config = dict(
    routed_scale=2.5,
    balance_bias=False,
    lr_router=0.0039,
    vocab_size=8192,
    max_steps=6522,
)
Below are experts of layer 3 (counted from 0) of a mixture-of-experts language model. Rows are named router (the router's row for the expert), up (a neuron's input weights, with its number), down (a neuron's output weights, with its number) and show model dimensions 64-127. Each number is 128 + 24 x the weight over its row's rms, rounded and kept within 0 to 255. Numbers have three digits each.
Before each expert's rows: a language model's description of what the expert responds to; "gets" lists some tokens that make up at least twice as much of what it gets as of all text. This comes from a sample of Wikipedia text that the model never trained on. Tokens count by the router's weight.

# expert 43
Digits following other digits within years, citations and number lists, such as the 9 in 1981 or 1901, plus mid-word pieces.
gets: "1", "9", ",", "0", "8", "2"
router:158156158153154157107153157104116141102155110153104104099110145156152158158097153106123112155101157154100151105156102103155135098104097126103155099107106104106150155153138114156158132146104101
up1:149140158198138121107116151109112093108166107101109110109137085104152085109128114124111157122133122183139081117159117125116108151140141164111115112133163101134151101109125119139146142138134168
down1:114156134169146182183110126116130150125109103109102152100137153112172102132153097122143125100123106130121150076116099159168121089152117152190139129123124109160127126131127146132131100118111164

# expert 28
Given names like William, Tony, Margaret and Jack, awards, and space tokens in the middle of phrases or technical terms.
gets: " ", " of", "1", " and", " B", " by"
router:161160161148143160103154160106106143098157106157104109098106127158137153155097148109123118157124149155097153104160100101159124098103096120101129101108109104126150156153136122160159134142105103
up1:155094107101132177117139092153143096131143123106126141157126101178135129154119121131113135089103111192122154150103139112141116128117155123093121148142141123100119144133189152091164141174166159
down1:149137141072116114165151142083135130143096115128107156117137152130101191131084148141115081094094129137134093104134119145109131133182126138136107139149121156157134142104102155136145125176076112

# expert 8
The first digit of years and numbers, especially 1 of 19xx dates and the space before numbers, in dates, tables, election results.
gets: "1", " ", "0", "–"
router:153146165154148153105151147104114140101155099151101096095115135163132158156105148105104113153122151151091159117159110102155126098096096127100120109082083098118157152149129103156158133147092100
up0:113115125132114103126103154114143095117114154126072115117104144137118114099167098164138170163134153191148147136115125114169128102148113110177129126109159106130129144126155147089113113135119114
down0:121130127128091129111148089149126144094150116124107140133111151116151130119148128143126121128098134118105083095151111117167159132103134091054117076129145108136090145154136162104114140118170071

# expert 29
Word-final pieces, bare spaces before numbers, and first digits of years after in, plus common first names like William, Tony.
gets: " ", " and", "1", "-", " B", " S"
router:157156160152147157103153157101106138101157101155104107099106125157145152157098150106124112156119149154096151102155101102157127099101099117101133100104105100126151155152145117157158127143103099
up0:103130131114145141144116103119105080139105146144164154130121141089141142131153159161118123122134130139144105144153127146115084130116131122165135183156151121113129138163083141116103094148125155
down0:095139136105129140130105126102127114136128119105168157082120088133152114110113115113141109115130147155157147120110158127141167083156159147121131156115141090066143094127155147129126120178145111

# expert 23
First pieces of capitalized foreign or unusual names and titles, often in filmographies and tables, such as Ka, Sa, Ba, Me, P.
gets: " S", "s", " P", " Sa", " Ra", " M"
router:157156159156142155110148167100107135103151107154103111106096148152158155154108151104115121158123144156098147103156094092152145102098100106099141102109109106121144148142139114157153136154095105
up1:129106119139125123160114154139114173144125129126136146150103150096111108134129116091106133154115159138120155107123086102113127132134123151103156197111144144105107157166147124136058137115081143
down1:119151129088156151136159144109139148136131145154116140126131136078144107152092118147124167157097114168139109115096155151096109084100130121157097115136134107116095108107158147172149177133107135

# expert 42
Individual digits inside years and numbers after a preceding digit, such as 19-6-5, 2-0-15, 1-9-81, plus times and colons.
gets: "9", "0", "8", ":", ",", "5"
router:156154158151157156106154158104115154100155104155101110097111143158153151156099150104128110155107148155097150104156103102155143100103098122102149100107109102096149155152134117153159133144102101
up1:149126155093111155088108133106156159115120119078082107124123138118160110131153146097149120123105144158133133142122065160139175125115148130121126176133162143090119132146120137095136145143164156
down1:112151152118133117148132132176111124132092092139117091110139141115148126134096133139150143082121117100134134137110117102171111105119103140140148111126048088109115195137137106144149131137125110

# expert 3
Bare space tokens in tables and headings, hyphens, dashes and given names in biographies and infoboxes, such as John, Thomas, Peter.
gets: " ", "–", "-", " of", " Pa", " by"
router:159156154156153156105155159104110150100156103153103107098103144158126156153099156103123112158136146154099150103158101103156138099103099128104128100107106102117152154152146116156157142146103100
up1:097138119112105113131132074137147166122121127127106156116141142101107121064146122116114131134136111141110114122157131124134122110100155121118169075152167127116146126120156169170113132171114125
down1:124120139101120156138155133169169134141074150124129131119155112143129135182117156123120134116114105135109122129187096116116116156147064066169105094109127116136144130093114151103151158155075125

# expert 38
Middle and final digits of numbers and years (2013, 109,580, 92 minutes), thousands commas, and opening brackets before numbers.
gets: ",", "0", "1", "9", "5", " ("
router:158158158151152157104153161104114149099155106155106105099109137156151155159098149106124115157112150152100147103155102103157137097106098113105153097110104101101153158156140109156160134143104101
up1:114155127172128146135155158127172147138098132123131133073141087114124094144121141117116131174126147140100106124102102123158102134100133092128110106140130120138118122126122138111124122114100081
down1:123132097146145143138117104097143116136119123134132137081102084103104092153102092129167114113129134113167093154157143143140125100138134123144131116145118163153125129093132110112141113158151125

# expert 30
Plural or verb s endings, spaces and list dashes starting names or titles in discography, cast and results lists, as in operate-s, them-es.
gets: "s", " ", " and", " S", "d", " \""
router:160158159155143158105151160101110136102158102155103111099107125154140149155098151107123111156122145154098152104159103103158135095104097106103142096108107104123148157154138116159158128147103102
up0:088156121144149114135149146160170015141106115122087112132160129128142185144141142104131135156120187150116135142134151153131095136129156136109093106129125082138152148143137118120132093114153178
down0:078153147120158135146142140111156119095142148140128090119098163120131109146128066115104125145086167153121094126126106153119097133079094130099129152124121116147147132104100170137131151135119142

# expert 22
Bare space tokens in the middle of phrases or table rows, plus of and plural s, as in absence of, cut backs.
gets: " ", " of", "s", "-", "k", " B"
router:162158156154146159104154161104110145098156105157103109099108133157142149156099152108121118159117154155099151103158098102156129098104096122103138098110109105122151152155137119157160145140101098
up1:118120095149127118153116127151119128127049153157163170184144111147123150114129120119105151070114122128114104178084125122118154155117098129153132070139139121171153127120104135117115122084149140
down1:109163088148141112140123106127135122161181160111131162118134144148133095090142127129138164099125066147159126130110110159102172119135160087169088116156122116143186101124105136113117124134130128